Experts of a small language model: 40 experts in each of 13 layers, 6312 steps.
Below are experts of layer 5 (counted from 0) of a mixture-of-experts language model. Rows are named router (the router's row for the expert) and show model dimensions 0-191. Each number is 128 + 32 x the weight over its row's rms, rounded and kept within 0 to 255. Numbers have three digits each.
After each expert's rows: "comes after" lists some tokens at least twice as common just before its tokens as in all text. This comes from a sample of Wikipedia text that the model never trained on. Tokens count by the router's weight.

# expert 29
router:081098121105149139107144143099155120185138156154160179169107125048121206113145097119134103123145087162192165130113153145092118183154129181125148101151141160151107135112136186182198153147124077085164090140155132118092074116144120094186154081118163124140138129136071093089103183109161168155158108075150136162112136125081172135120101127099155121153068088086159136128083145138131141096163117173201162121153174139108174120159122063133140098108222079112130113084187119142112121156116188125115127081130098193135065103156119172105152156151122129097144150146121175135095107141085123096
comes after: "\n\n", "\n", " c", "==", "| ", " t"

# expert 4
router:098073157131093112119134145113179110163105169128112131165103133110128143149162141164160154126141162112128115083083236128083099085123107102147103104142147146119111066084112137121106163140147122092111095139144087144136113124131144068158123158079139140149144090165086128108102124089128132154100075121185116126085143165126178110173152157130047101060142164089081101096105119141142139127147169153133134154084193059153100157094115171083115154112150101152112149106134100085122174110158096146127184116158070132151100098087094157119081162077175136188149197201140188126166100157076068140
comes after: " |", ")", " |  |", " |  |  |", ") |", "% |"

# expert 12
router:126119120077091121142093111156157142128124200146149127160146115141132108105161156100133148115179119091126163202112147130119079129116094144157062139138174127134110123108099175114196123131155150165162094079124169134042110091191101109180158126154202128159145121118126129088131146092131107084132168142113090112145173147154166157114055170116118109149144093102168185138118163140169122058159088162126148108107211144117166149107120133178095048132116133122151182068190103191135132101133148144118169129154121175158103122171169150085100148108129126078130154114144171082197092097163108094
comes after: ".", " =", "1", ")", "===", "=="

# expert 17
router:120072133138133116075056139139172159164118106119137130164109152095141191144125134126132160141120187137180149187103180075083142119147116193111150098157166118123087086180117172147123154176151093085128094142151145150121148100148181128126142161149166111117088072102127119102147121122203092092141093107131122180198173138162183167079126160132088117081160147111097136140112097150142107160123159117125157169110214177105190105040098149105104159128110066143115095089170091135128134053163161111133126085154107127148121138133122213142077142111103141115172149121116153125182146124131086111
comes after: "0", "2", " |", "|", "1", " | "

# expert 24
router:110087153141123127109105109154164111134124155136096246211111146112134147144176083123114105190135146134128138108064155079145123139140126143118126088171137137120092084115133180173190177133161153115120162136152124069087089058181096150168150187120158123137110122105140068053100149049157132156103119119152124125125143095105167150156111182129103107105130125130118108149125140156112153038117156186151159131150152125131153118141099132172131106146144129139151141113169100111143146108113148174124150091158119151164056176213135157148141057165085140104077143178139177105159099111099082113
comes after: "–", " =", "2", "\n\n", ":", " in"

# expert 26
router:156146132144116175099162107115095129157114154146106133168122148146126121094128113083119162122156151135122153108148216085123137140209149127063125107197173148155134145106134226143072098163121102074159094168191151130158086151133109136190166119136134076182108137154056166099119160086152159188119140108122095169114116130136145111119154162112146144101123141136157154093058142153128111075199113148107174089148167124140195102123072136160151126145131134168143092101117075112085148107116124151149145117194147160096116168158113143127116141161167125145053101174200164128119082114081091162
comes after: " b", " B", " m", " t", " ch", "b"

# expert 35
router:099154137102150178093096152143134131185104132126149126123113198133137144128110120110184123140137122134154182092063172105175140079208085132159134094200115138122127148131100137089166136149059118116125095101202115098114122076130185052157110127141116160129162116116051105080152134112145138133089139132178140130133146132144205170129164122127114097125179135141160134132062118121190128118184095104200168143144225086114183154065081152130146141119162085109160183115155110087094134107113185120142131136128120152157110110107163173115072116072110122076145156135147116156113135122166151125
comes after: " | ", "| ", ", ", " (", " ", " in "

# expert 38
router:138108095140143156106075162150154159194138144135189109202116136138127182083136150142138119116158146157134135101071193071098084122198117225133161098163129158106136073154077156159149133151140124121135100098165125089126104153122184127150157122123157152195156123161090106100105152143077105123088146111122096066181160133111174129114137194143119154069158159129131173172139082105162111068115138121173120148164193113132113099091124118143169123060166111106066169107192132127134113155120135148079149117160043153133099188119088183115113136151145131106160147134108154131170141146153102113
comes after: "0", "\n", " | ", " |  | ", "4", "3"